Weights of a small mixture-of-experts language model, trained from scratch on English Wikipedia: 4 picks a token.
Below are experts of layer 3 (counted from 0) of a mixture-of-experts language model. Rows are named router (the router's row for the expert), up (a neuron's input weights, with its number) and show model dimensions 192-255. Each number is 128 + 24 x the weight over its row's rms, rounded and kept within 0 to 255.
Before each expert's rows: "gets" lists some tokens that make up at least twice as much of what it gets as of all text; "mostly gets" lists some tokens that are sent to it at least half of the time. This comes from a sample of Wikipedia text that the model never trained on. Tokens count by the router's weight.

# expert 67
gets: ")", ",", "\"", "),", " /", ";"
mostly gets: ")", "\")", "—", ")\"", "\"", "”"
router [135 154 124 170 119 145 128  73  68 109  95 147 149 160 117 102 154 119  89 160 171 108 119 160 153 149 133 152 123 120 140  85 105 152 107 129 167 103 130 155 115 162 109 121 155 165 154 111 110 102 116 171 130 118  84 147 164 122 141 117 124 150 125 118]
up0 [ 76 150 144 126 135  70 118 130 115 134 126 111 105 143 127 112 163 109 105 150 117  97  75 188 105 153  75 108 142  97 124  81 172 173 146 135 124 126 124  93 165 131 124 117  98 113 136 167  78 144  94 178 170 106 127 136 123 111 133 143 172 162 106  92]
up1 [129 129 144  99 154 116 135 112 156 136 109 146 134  89 158 138 146 116  99 151  84 137 133 150 142 170 137 147 126 137 113 120 126 150 112 114 128  99 117 114 119 158 131 135 155 136 132 142 155 131 161 155  95 180 130 136 177 129  95 100 122  85 134 144]
up2 [154 137 147  92 162 105 110  95 157 135 112  89 141  96 140 124 139 138  97 110 141 157 109 126 156  98 154 155 123 128 168 116 152 120 128 107 158 148 103 109 105 133  96 157 164 123 154 170 124 111 142 136 121 110 120  94 208 108 106 144 127 121 109 117]
up3 [101 100 147 143 117 184 122 138 148 102  93 152 135 136 150 138 117 120 127 107 172 174 130  85 153 164 103 140 141 117 107 165 110 108  96 108 141 147 123 111 137 145  88 117 188 116 104 142 136 136  88  96 123 136 116  87 108 144 114 101  93 174 116 122]
up4 [105 118 146 149 126 100 162 110 135 176 135 110  92 108 108 110 183 142 141 145 111  65 155 145 119 110 127  99 112 170 114  76 125 144 129 103 154 130 122  96 132 115 138 152 115 127 156 128 111 119 143 105  82 134 150 143 138 154 139 124 153 128  73  95]
up5 [124 108 171 150 150 126 135 123 130 106 129 125 115 158  94 128 116 102 122 143  87 195 117 152  97  95 166 139 152 130 115 129 119 153 138 142 124 163  86 103 135 119 141 130 148  87 105  99 102 134  70 143 101 116  83 138 129 155 123 143 135 137 148 111]
up6 [114 148 101 131  95 126  66 137 118 158 167 140 118 133 136 153 131 160 121 121 131  98 136 163 151 133 156 139 117 174 121 137  84 140 125 155 152 157 109 167 134 108 169 160 109  82 126 111 128 125 130 149 160 116 158 138 130  93 145 121 100 156 111 123]

# expert 78
gets: ":", ".", " to", ",", " and", " mi"
mostly gets: ">", " Density", "}{", " ~", " ×", "×"
router [133  95 145 131 152 134 138  70 125 139 131 126 145 107 116  75 111 131 109 122 109 161  95 119 111 145 135 121 148 160 146 129 121 109 138 122 120 146  93 149 148 150  68 160 138 123  89 143 146  88 166  95 136 103 102 153 137 119 141 152 153  98 129 139]
up0 [149 158 147 144 107 139 134 135 161 136  97 137 147 125 120  98 124 109  84 128 153 120 144 123 104 125 159  63  81 155 160 155 144 120 180 156 163 113 107 118 146 142 184 107 157 147 146 138 105 130 126 132 139 174 116 112  89  98 114 122 160 158 106 103]
up1 [136  98 165 143 109 129 116 113  90 116 122 142 167 118 111 103 134 123 131 109 131 139 106 174 114 143 137 178 131 130 122 128 124 109 123  84 114 138 133 119 110 143  90 171 134 140 141 106 191 145 142 146 149 147 124 130 145 151 145 154 124 199  98 147]
up2 [ 85 152 134 131 102 117 163 142 163 163 126  85 150 123 137 136  87 128 123 153  84 154 147  71 117  89 120 160 151  99 132 173 142 103 157  93  93 148 114 137 142 108 125 120  94 129 132 155 134 142 148  90 141  96 148 122 107 114 118 113 167 124 121 176]
up3 [132 106 135  91 147 121 139 162 145 130 111 124  86 100 143 117  99 134  83 138  71 124  95 150 125 109 183 145 114 149 140 108 152 158 113 115 138 147 105 176 151  82 112 174 150 107 151 156 115 108 108 123 145 128 130 110 127 131 127 145 106 136 110 111]
up4 [ 75 116 150 178 119 124 143  99 132 127 149 128 136 122 113 146 141 162 152 117 168 137 119 132 139  98 158 164  86 154 114 102 112  64 125 128  87 127 130 143 128 119 159 109 125 113 145 130 119 137 102  76 163 127 133 138 148 119 122 143 114 125 137 150]
up5 [134 112 113 127  97 157  90 174 153 153  95 115 105 153 111 111 134 116 113 126  84 209  99 131 152 122 126 133  96 108 101 169 137  96 140 160  98 125 131 133 107 136 127 113 168  99 126 118 125 120 130 129 113 132 141 129 151 148  99 129 131 145 144 153]
up6 [149  94 114 111 160 118 138 114 164 121 141 107 135 143 127 143 128 103 116 132 141 133 140 151 113 141 129 138 121 157 104 156 122 152 146  85 147 131 107 151 108 134 128 137 125 131 117 162  90 125 120 107 147 118 104 135 173  99 139 143 115 138 151 114]

# expert 45
gets: " at", " November", " after", " May", " September", " October"
mostly gets: " July", " November", " January", " October", " August", " April"
router [149 140 144 181 145 145 148 100 120 201 101  76 154 109 115  92 113 143 127 137 117 129  84 171  80 112 148 104 147 105 165 137  96 143  99 114 125  98 141 126 113  94 120 146 129 139 131 146 132 106 119 134 159 129 126 124 105 117 160 137 102 119 116 117]
up0 [ 92 130 127 127 111 109 128 116 126 110 124 113 124 107 144 125 142  85 125 130 123  87 138 175 148 129 109 100 156 113 135 115 135 148 128 156 106 102 133 103 151 162 106 145 120  99  69 122 142 152 156 189 130 101 114  96 155 159  92 169 104 161 143 135]
up1 [122 164 122 119 112 124 118 132 118 163 101 128  90 174 120 114 134 167 129 151 141 103 113 141 173 166 124 113 104 107 102 118 162 114 122  80  95 113 164 135 122 178 155 171 129 160 107 150 100 156 126 118 129 151 128  94 134 118 128 107 129 156 123 131]
up2 [108 135 142 116 154 148 127 129 115 120 118 110 143 104 141 157 127 135 106 171 111 148 105 112 150 162 103 125 145 157 127 141 100 113 151 103 178 136  98 162 162 158 131 107 124 154  96 114 147 143 103 161 188 104 118 153 175 167 125  93 180 113 146 148]
up3 [118 128 103 160 135 127 101 141 183 101 125  81 108 133 151 121 130 106 141 156 105  86 148 146 163 127  93 144 133 131  99  91 141 105 169 124 107 135 118  88 141 122 110 102 101 115 112 143 124  48  71 125 131 144 183 111 157 108 132 164 172 129 110 144]
up4 [115 144  73 149 151 121  99 118 122 141 162 118 101 122  81 112 152 145 159 118 114 148 101 116 118 145 133 115 124 171 115 123 128 127 113 104 127 101 148 149 110 127 138 151 126 145  84 188 128 112 133 134 111 107 123 182 100 135 132 112 150 118 127 116]
up5 [150 106 129 123 167 161  99 149 121 139 134 102 117 116 143 126 130 112 145  94 128 124  63 137 155  76 142 153 147 136 111 139 115 115 141 128 128 123 138 150 148 128 105 138 168 114 130 130 104 145 113 159 101 125 133  84 141 154 112 104 164 150 129 145]
up6 [172 140 114 143 116 122 122  97 101 129 114 159 150 105 124 167 102 135 129 115 108 139 117 115 157 150 124  94 116 135 175 130 107 138 153 138 171 121  99 108 126 159 128 117 149 104 161  55 102 112 148 146 137 147 111 138 129 110  88 154 131 137 151  96]

# expert 49
gets: " in", " to", " of", " on", " at", " for"
mostly gets: " In", " in", "In", " at", " On", " To"
router [117  74 135  81 160  88 139 130  98 114 121 141 154 136 146 130 159 151 151 174  90 138 129 114  76 189 130 152  85 155 130 109 106 184 107  99 163  95 131 162 138 141 138 103 149 114 112 142 169 108 150 102 101  97 106 143 137  90 178 132  98 135 110 152]
up0 [128 155 127 108 152 121 149 159 158 163  81 125 118 122 143 124 127 128 166 107 139  94 172 125 111 149 153 130 140 100 192 139 112 140 118 118 139 148 110 181 147  93 104 136 144  86 136 129  90 111 162  80 175 133 152 144 119 121 128  80 108 186 143  93]
up1 [150 123  91 113 136 178 124 148 118 145  86  92 135 120 118 116 172 148 104 112 127 121 130 170 164 114 108 119 118 118 115 113 112 121 143 165 170  87 144  90 148  87 131 119  91 101 114 137  97 102 136 141 138 125 113 114 137 151 145 136 142 154 113 142]
up2 [161 140 162 136 135  96  85 168 100 145  71 137 121 142 122 138 165 138 137 140 108 115  88 146 143 128 102 137  93 113 109 126 166 171 149 161  81 157 114 140 102 102 112 110 146 141 133 113 133 146 118 131 162 124 160 110 112 110 133 158 121 145 159 132]
up3 [114 122 173 129  93 119 137 140 169 167  93 122 143 113 107 115 116 138 125 139 116 158 115 122 124  88 132 129 128  63 129 105 120 156 109 141 104 107 119 119 125 119  96 102 118 168 114 140 130 156 158 140 108  99 134 158 148  89 118  91 127  92 106 101]
up4 [ 88 116 148 174 106 106 141 119 108 144 123  81 145 115 158 104  83 131 134 181 110 122  84 123 110 128 121 135 113 137 125 130 104 108 113 119 116 114  93  67 104 107  76 165 137 118 124 140 112 108 114 144 147 130 139 153 140 114 151 162 145  91 128 135]
up5 [ 77  78 103 102 153 114 128 141 133 143 154 162 125 153 121 113  96 133 136 103 136 140 144 114 142 156 116 117 124 134 145 117 166 159 103  81 139 118 144 173 138 120 130 121 104 153 120  92 129 108 143 123 126 107 102 138 153  92 134 138 122 135 113 166]
up6 [144 140 149  87  93 113 103 147 103 151 111 203 100 103 106 119 120  74 102 107 140 118 154 105 133 104 121 131 117 178 140 139 139 143 162 145  97 121 142 138 152 102 171 124 124 127 132 180 135 110 146 139 107 102 121 131 143 121 118 119 110 143 186 106]

# expert 65
gets: ";", ",", " –", " -", ":", " |"
mostly gets: " -", ";", ");", " –", " 17;", " "
router [100 155 135 170 157 157  94 135  94 162  87 139 142 109 127 121 131 105 143 149 117 125  86 180  86  96 152 141 131 150 111 102 157 131 112 149 141 125 135 146 159 172 111 127 149 142 126 100 136 124 133 138 145  93  81 108 141 102 132 148 178 142 147 154]
up0 [ 94 138 141 135 140 137 108 110 135 114 144 125 110 134 154 163 122 141  81 156 122 166 119 118 182 136  65 145 137 113 138 151 141 142 116 123 177 138 136 129 161 171 156 105 158 136 171  91 139 141 129 126 155 120 133 115  78 122 118 165 157  82 180  94]
up1 [141 145 135 141 126 144 117 136 121 127 133 101 141 122 125 109 137 111 133 155  89 116 169 123 146 109  98 142 124  92 118  95 105 144 107 137 133 124 133 103  61 130 145  68 116 148  70 123 153 128 157 107 156 150 157 139 175 114 149 144  98 119 129 112]
up2 [134 136 141 118 148 127 130 127 130 108 115 183  90 109 134  75 112  99 185 134 138 101 136 112  86 132 115 110  99 120 147 132  97 138 159 116 139 137 142 115 103 143 157 113 146 109 154 155 108 144 134 115 136 115 114 154 121 141 143  82 128 159 153 115]
up3 [117 146 133 180 108 113 111 150 106 159 172 151 142  86 140 124 113 139 164 140 110 131 149 134 108 150 142  91 154 131 132 141 107 162 106 169 119 115 124 147 146 137 123 146  92 120 148  94 140 103 107 110 114 148  91 118  68 136 143  89 122 131 144 172]
up4 [ 96 135 212 115 124 143 168 125 105 101 117  93 144 123 157 120  89  95 141 162 116 120 104 124 115 117 143 119 131 115 154 170 104 130  85 139 165 114 131 138 105 107  93 139 148 146  99 123 150 116 139 151 146 106  85 154 155 101  95 148 123 156 142  92]
up5 [113 168 147 168  97 135 146 106 150  95 125 151 142 103 106 132 117 113 107 148 112 107 112 142 107 110  86  98 117 145 144 117  93  93 173 120 144 101 122  88 164  95 124 164 106 133 149 158 107 143 179  94 134 135  98 132 119  97 147 164 152 137 125 126]
up6 [121 160 107  94 166 106  99 149 122 152 143 117 109  95 130 103 147 131 117 109 143 145 124 142 144 109 137  82 103 144  92 125 149 131 136 144  76 154 141 145 107  87 120 119 130 161 128 138 118 121 127 129  96 194 138 134 111 131 148 110 156 119 143 117]

# expert 28
gets: " in", " In", " of", "In", ",", " within"
mostly gets: " In", "In", " in", " within", " near", " modern"
router [ 98 139 125 153 141 117 145 145 134 144  96 129 119  88  78  99 167 196 184 162 132 115 130 106 136 131 142 130  88 146 116 156 148 174 101 145 132 122 127 169 131 165 153 142 151 130 150 117 132  88 114 101 135  77  93 173  97 116 172 111 113 142 129 105]
up0 [139 128 127 126 146 122  74 128 114 117 165 108 107 170 118 133 141 140 170 130 135 134 136 152 117  63  95 141 139 160 166 136 121  58 158 105 110 154 135 141  89 122  94 127 155 180 128 180 150 106 105  84 160 172 123 112 151 130 149 127 150 150 170 138]
up1 [148 153 157 125 136 155 164 118 124  98 160  98 142 150 175 129 184 174 136  97 132 126 109 162 148  97 140 108  86  81 126 125 134 157 138 112 124 170 163 125 118 134 152 164 148 107 126 128 112 155 134 185 130 161 139 140 136 143 127 117 180 121 128 138]
up2 [107 152 112 108 125 125 130 160 141 145 141 137 124 160 130 116  92 137 104 133 120 156 134 156 157 138 145 114 138 119 148 103 190 122 130 146 130 102  84  83 112 104 117 117 132 116  79 157 162  78 111 116 123 145 154 137 120 110 138  65 137  93 143 176]
up3 [126 127 115 146  69 135 148 105 118 103 114 159 133  66  91 122 118 128 141 143 133  92 107 143 118  82 110 109 164 118 121 137 146  48 132 158 128 160 150 140 143 150 152 119 167 121 109 179 111 133 161 140 124 122 142 136 109 137 124 120 153 121 101 126]
up4 [109  97 141 177 129 118 146 101  83 169 127 129 187  97  84 139 115 122 137 154 108 101  90 121 126 120 149 117 108  95 183 152 125 118 166  96  90 121 111  99 109 141 116  86 143 138 127 168 126 144 122 105 141 136 115 158 164 122 139 163  84 107 116 139]
up5 [134 137 111 127 146  89 107  97 152 103 102 107 111 128 140 122 168 145 140 120 100 116 118 103 137 124 137 170 108 138 147 133 112 141 104 164 111 120  80 164 142 115 119 127 135 118 132 131 142  98  83 104 105 103 117 112 114 154 136 132 139 113 125 138]
up6 [110 130  80 105 150 138 167 133 172 135 132 120 168 136 144 173 152 124 125 174 108 140 171  88 148 156 139 148 115 140 153 126 139 123 107 153  41 125 124  99 110 148 141 136 150 132  95 107 131 134 128 137 109 136 122 133 129 105 146 106  93 113 162 130]

# expert 59
gets: " was", "s", " is", " were", " are", " has"
mostly gets: " was", " is", " has", " are", " they", " will"
router [158 115 118 133  99 132 105  96 117 158  65 124 120 159 120 103 142 164 137 141 150 143 123  89 113 110 177 114 176 130 150  64  60 134 112 165 127 132 147 131 137 100 106 166 138 102 113 140 137 123 101 144 124 113 111  93 148 141 149 125 182 129 150 139]
up0 [129  97 138 135 100 146 157 136 131  94 133 142 180 105 139 105 168 141 134 166  94 154 125 137 111 127  69 102 130 176 151 112  82 117 135 124 139 126 164 165 116 171 154 127 132 156 127 108 135 136 102 163 121 144 138 135 118 138 127 127 166 157 115 129]
up1 [112 160 137 138  97 151 120 144 150 174  85  75  79 167 105  91 149  72 119 115 100  87 111 117 158  80 137 116 123 131 109 159  93 136 159 103 146 160 180 139 134 116 104  80 126 146 114 165 132 147 143 119 100 119 108 183 119 172 100 127 158 122 125 126]
up2 [152 128 142 141 157 154 141 120 129  85 140 113 150 109 121  70 148 148 135 133 123 156 126 101 149 121 106 173 144 161  77 153 106 157 117 125 132 112 159 154  99 154  98 120 128 113 121 147 127 143 120 168 116 122 113 130 144 133 108  89 145 108 125 105]
up3 [165 148 109 153 100 132 149 142 166 128 161 100 121 154 109 103 170 132 104 129 170 129 150 113 121 132 110 157 111 152 104  97 110 158 128 135  93 127  90 102 135 128 150 123 161 105 118 144 136 173 118 100 107 149 138 100 156 125  96 128 142 119 108 133]
up4 [130 148  85  91 148 145  86 133 126 123  68 100 116 149 113 136 103 165 123 111 155 132 148 116 100 152 166 157 134 137 155 115 136  83 134 150 135 124 135 141 171 147  98 123 123 142 162 125 159 173 130 107 124 158 131 107 114 129 115  82 108  83 165 150]
up5 [179  99 137 104 132  99  84 112 122 141 102 125 126 124 114  99 153  88 175 108 137 131 107  90 150 114 115 111  84 108 102 138 112 120 139 119  81 132 129 135  94 131 125 129 107 164 124 107 135 163 173 150  99 101 124 155 137  78 122 129 114  90 124 133]
up6 [131 128 156 166 127 128  48 114 143 127  87 132 128 122 117 100 153 148 140 141 144 124 144 133 132 142 151 124 169 119 133 102  86 118 132 171  95 106 125  88 141 142 104 165  88 129 132 142 145 114 111 130 146 154 109 120  92 166 122 168 130 148 159 116]

# expert 5
gets: " \"", " used", " '", " use", " re", "\""
mostly gets: " \"", " used", " '", " use", " using", " re"
router [129 160 134 114 152 128 118  97 157 117  95 118 168 156  95 117 137 149 152 125 121 122 144 151 131 115 128 129  73 139 142  87 105 153 175 121 138 108  91 148 146 114 101 115 116 185 143 146 140 138 162 102 136 115 168 118 130 112 150  99 148 127 167  81]
up0 [119  96 141  74 101 146 150 147 158 127 144 113 134 147 153 126 115 134 145 103  97 124 127  90 117 130 140 106 154 117 128 145  78 130 101 129 149 103 124 124 136 145 142 158 112 127 125 103 138 132 159 155  89  83 139 146  97  75 120 168 128 120 146 101]
up1 [125 123 124 121 116 142 113 104 180 139 128  88 133  93  97 127 145 142 137 141 152  96 103 131 109 149  86 133 160 151 118 116 146 126 117 110 136 100 142 144  95 169 130 122 152 124 142 120 105 134 102  96 145 126 127 136 116 145 122 118 130 138 112 130]
up2 [154 132 112 141 139 119 139  76 135 127 127 120 138 106  96 163 127 135 161  90 104 132 120 110 165 134 128 103  84 115 116 167 134 132 135 136 120 135 150  92 179 154 110 173 105 146 130 157 126 114 155  94 144 199 152 133 169 114 125 102 108 109 124 128]
up3 [132 115 111 120 126 124 135 130 155  97  98 138  68 137 101 146 176 106 126  95 110 114 100 125 123 104 144 116  97 122 150 118 144 124 151 161 107 147 118 127  96 117 122 113 140 136 138 173  96 111 154 126 144 168 127 149 117 122  99 141 121  75 122 106]
up4 [169 127 117 142 133 157 100 141 121 155 155 122 154 149 106 139 120 117 127 147 134 141 106 114 113  72  82 123  96 199  97 117 152 136  99 120 114 143 141  99 126 157 118 106 103  94 146 110 114 121 101 159 149 157 136 126 157 136 103 112 114 147 115 112]
up5 [107 111 147 108 135 158  90  98 133 117 125 153 120  87 118 102 142 122  83 113 129 143 119  90 147 129 125 142  92 125 179 137 162 147 148 128 133  87 133 114 124 108 112 127 188 103 134 185  89  98 141 111 152 121 128 143 135 143 107 119 129 164 144  93]
up6 [117 119 132  94 136  94 154 136 115  72 113 134 136 122 115 178 129 129 132 128 103 140 139 188 101 157 100  94 128 148 137 108 119 138 152  98 158 110 148  78 102 133 115 107 129 132 124 153 118  97 132  89 145 130 127 126 127  89 120 144 114 143 181 117]

# expert 21
gets: " The", " A", " New", " No", " I", " In"
mostly gets: " My", " High", " Me", " Le", " Sir", " El"
router [172 126 132 143 190 188 136 139 100 116 106 120 130 106 177 116 149 120 148 142 105 154  74 134 140 136 167 109 130 127 163 133 117 138 101 137 117  92 141 163 135 161 167 102  99 116 123 152 137 117  86 114 118 151  97 149 150 117 112 134 107 148 123 102]
up0 [122 142 141 127 108 103 132 119 184 183 113 154 113 111 141 105 143 137 129 144 101 107 133 131 218 164 158 124 124 135 106 167 140 108 167  91 185 143 125 148 117 166 170 143 141 131  97 124 145 177 164 173 125 137 125 128 109 116  79 114 125 160 117 123]
up1 [104 104 166 134  69 106 109 136 128 141 139 112 141 139 151 120  96 143  81 158 139 138  76 154 125 161 110 118  85 139 132 136 153  83 134 131 109 120 157 137 127 149 178 199 117 115 121 112 122 128 138 148 123 120 110 131 109 168 121 130  96 152 144 131]
up2 [116 111 107 153 122 131  94 127 140 135 125 143 158 127 151 155 143 124  92 157 110 107 117 120 159 153 176 130 132  93 171 134 118 126 150 160 161 141 109 161 146 163 132 121  91 108 127 127 119 128 108 120 126 108 165  90 136  88  90 142 143 103 130  84]
up3 [118 109 112 102 105 124 155  78 120 106 146 155 136 107 117  93  92 141 116 148 130 129 122 130 196 130 108 132 191 129  99  85 131 167 110 126 117 130  88 120 121 107 130 133 115 139 125 111 120 133 174 143 109 129 130 104 120 112 155 128 116 151 147 140]
up4 [122 121  94  96 148 100  95 156  86 139 156 110 155 125 132 148 136 144 121 105 106 181 155 110 135 104 142 141  93 135 126  91 113 147 136 147 176 172  97 147 125 112 117 154 136 178 108 116 106  97 127 112 119 125 139 111 131 146 165 110  79 139 134 134]
up5 [119 165  97 130 153 161 183 152 148 118 135 166 145 129 123  99 127 106 124 129  89 166 129 143  91 137  90 167 177 142 141 180 104  93 120 119 110 109 143 163 107  97 167 123 114 145 122 124 130 155 141 142 110 143 144 150 128 153 152 133 170 154 110 126]
up6 [125 133 134  98  95 146 104 138 136 103 138 117 158 151  93 131 120 138 123 111 154 159 151 139 165 178 129 148  99 128 105  94 145 141 147  83  91 155 131 110 134 115 145 134 100 116 127  86 171 144 133  86 162 117 115  96 201  96 137 108 155 147 117 163]

# expert 8
gets: " and", " of", " or", " /", " &", "/"
mostly gets: " and", " or", " &", " but", " /", " et"
router [112 130  97  95  79 184 147 109  92 122 164 163 120 116 135 104 165 115 129 122 154 122 146 116 148 142 139 120  93 167 126 107 120 153 171 121 106 136 145 152  74 132 144 160 122 178 147 136  91 105 112  96 136  86 107 129 172 140 143 106 186 126 159 109]
up0 [124 139 118  95 119 162 143 143 116 137 113 136 146 131 156 134  99 158 144 137 103 164 124 108  97 129 165 112 120 136 167 139 119 102 145  87 151 107 116 161 151 135 140 112  86 106 119 127 119 133 125 105 100  80 131 113 127  86 136 130 138 147  68 124]
up1 [ 78 124 121 145 116 117 122 123 112 137 105 126  95 126 121 142 107 138 124 127 172 123 165 137  84 120 105 135 118 101 140 134  70 124 129 133 126 112  93 103 123 127 149 101 170 147 128 124 118 154 119  96 130 179 104  84  88 117 133 112 100 149 133  90]
up2 [149 141 154 130 174 182 129  89 125 114 116 105 120 146 152 122 131 118 117 100  92 143  92 136 120 132 164 132 118 133  95 171 121 139 115  92 194 125 138 113 101 145 116 158 146  78 108 147 168 107 100 121 141  77 108 145 135 136 127 167 121 165 165 119]
up3 [115 152 172 150 127 152 159 148 108 127 145 136 123 128  72 108 134 161  97 165 131  91 110  87 127 127 160 136 161 139  97 139  96 147 138 139  89  74 142 145  70 125 122 132 105 143 119 155 161 149 125  92 112 137 147 131  77 131 181 115  97 141 140 101]
up4 [ 99 176 111 106 122  83 177 127 111 169  96 148 141  87 126 124  96 144 155 134 110 139 103 138 152 165 121  99  95 128 116 109  98 128 129  92 125 160 145 172 143 140 139 139 131 125 171  65 138 120  88 125 103 115 110 104 138 129 124 120 134  96 147 147]
up5 [181 132 147 139 100  82 148 123 147 115 130 171  98 127 100  95 151 143  66 142 156 138  92 138 154 146 150 141 144 107  85 144 143 134  90 126 143 133 157 106  97 135 126 149  98 129 104 100 130 132 119  93 127 114 151 109 144 114 128 138 100 130 104 163]
up6 [153 151 167 159  67 155 173  87 146 110 106 118 103 165 120 126 153 122 145 149 121 122 148 144  96 139  92 124 128  92 171 120 113 112  98 178 166 130 148 134 121 116 107 100 143 171 112 140 126 130  90  72 122 163 136 162 116  80 124 151 143 162 112 136]

# expert 34
gets: " was", " is", " were", " are", " be", " also"
mostly gets: " was", " is", " be", " has", " were", " are"
router [107 135 135 121 116 148 100 115 105 109  75 117 144 167 110 116 172 111 139 157 130 183 128 108 102 121 152 148 136 134 146 118  85 115 150 153 114 138 117 156 134 123 167 135  99 127 149 112  64 127 123  93 106  92 102 152 148  86 146 162 145 178 149 152]
up0 [162 131 139 123  91  75 119 106 104 121 122 100 193 164 103 119 129 100 113 144 151 113 124 177 101 128 145 128 144 116 131 141 116 116  99 118 126 140 154 144 113 125 144 125  99 150 131 133 132 139 134 131 103 117 102 128 122 170 126  98 103 102 150 151]
up1 [138 135 137 104 146 124 129 123  88 153 149 142 106 175 131 164 111 116 113 129 172 115 154 164 118  90  99 119 169 157 157 124 132 108 133 137  99 126 153  82 127 127 146  94 133 103  89 178 149 125 113 165  83 149 126 134  87 149 113 107 100 185 129 126]
up2 [141 140 162 140 148 150 115 117 121 129 144  94 145 109 124 128 171  55 146 130 134 109 115 163 183  95 120  78  85 163 105 112 148 105 133 149 102 120 108 101 155 134 120 114 105  96  82 123 141 119 133 135 139 132 108 165 123 133 137 109 124 146 118 120]
up3 [165 111 111 125  88 129 117 113 117  88 115  95 163 134 129 135 120 141 141 129 120 133 149 119  97 123 132 147 137 105 122 115 105 147  77 135 119 118 140  84 118 115 161 138 137 162  75 115 101  80 122  47 120 164  96  99 136  95 122 134 133 120 120 110]
up4 [111 115 120  99 147 131 100 114 117  72 109 113 114 137  89 132 145 121 129  96 145  80 118  94 141  89 157  91 103 144 149 113 148 103 114 137 117 164 131 139 109 116 128 113 142  93 125 133 166 124 144 137  79  97 168 115 134 105 139 129 117 158 102  94]
up5 [112 134 131 157 125 149 157 104  96 140 101 156 131 132 188 156 121  98 129 126 159 125 150 131 139 148  95 122 123 113 160 153 147 119 119 134 119 124 124 137  72 100 144 108 133 120 134 129 163 138 119 151  89 118  86 115 177 122 107 110 137 154 134  76]
up6 [128 131 104 103 162 140 148  98  91 119 134 145  93 119 161 132 110 174 147  96  98 134 129 137 114 170  87 130 105 160 141 120 133 134 108  94  96 164 133 151 133  79 136 126 145 123 133 110 152 144 114 118 143 132 111 138 160 111 132 132 155 109 128 144]

# expert 30
gets: ";", "---|---|---|---|", " general", " General", "|---|---|", "|---|---|---|"
mostly gets: "---|---|---|---|", " general", "|---|---|", "|---|---|---|", " General", "|---|"
router [157 123 136 170 177 151  93  95  79 171  96 117 141 104 164 133 127 117 121 158 143 146  87 126 129 150  83 101 109 121 138 132 135 160 142 163 120 130 160 142 129 116 104 116  89 122 156  93 136  99 147 109 147  96  84 155 141 130 156 145 113 145  91  97]
up0 [174 133 130 146 172 145 127 107 152 137 130 135 139 129 155 139 129 104 123 170 126 149 160 137 134 125 145 128 111  99 109 137 125 120  91 125 158 161 193 157  85 121 107 108  95 134 132 123 154 109 124  90 164  98 125 122 153 138 121 121 115 135 115 163]
up1 [118 140 139 152 103 140 109 121 132 129 157 172 123 139 126 131 124 154 106 110 143  98 127 112 132 102 126 137 144 126 137  93 136 147 122 105  91 114 152 143 127 102 140 155  97 108 137 168 157 131 171 112  88 168 117  96 100  59 149 156 159 149 142 122]
up2 [184 105 154 114 122 129 107  99 113 174 143  82 177 126  73 112 121 113 127  98 109 157 155 138 130  83  90 116 150 104 169 148 112 118 118  84  85 142 112 126 106 117 139 131  83 162 127  84 129 140 124 132 138 151 126 155 127  99 137 114 100 125 113 163]
up3 [154 138 136 122 131 108 154 129 115  91 128 127 132 122  60 123 120 131 133 169  85 125 115 118 101 130 126 187 156 119  70 106 138 142 148 147 130 142 108  95 146 197 149 160 104 136 161  98 154 129 152 177  95 125 164  95 125 164 103 137 132 114 128 140]
up4 [130  68 141 115 107  98 119 110 129 115 154 176 156 140 164 113 135 125 154 162 115 121 142 140 127 120 103 134 106 152 129 129 118 177 123 137 119 138 121 131 104 126 123 113 125 128 120 107 121 116 119 127  77 102 107 148 139 120 110 105 132 116 157 139]
up5 [117 130 131 133 190 145 152  73 151 141 137 130 136  95 112 125 155 127 167 124 155 117 131 109 110 130  99 151 112 156 129 111 104 152  99 158 156 155 130 118 164  95 101 171 121 180 120 121 124 107 140 124 108 122  98 153  96  76 119 128 111 111 119 121]
up6 [158 127  89 128 131 159 124  98  92 100 144 114 134 160 122 113 103 113 169  81 147  95 130 166 156 147 118 150 142 111 135 157 141 163 142 147 131 138 116 112 122 134 129 145 149  98 119 122 126 165 100 142 127 145 130 160 145  96 118 109 121 147 122 112]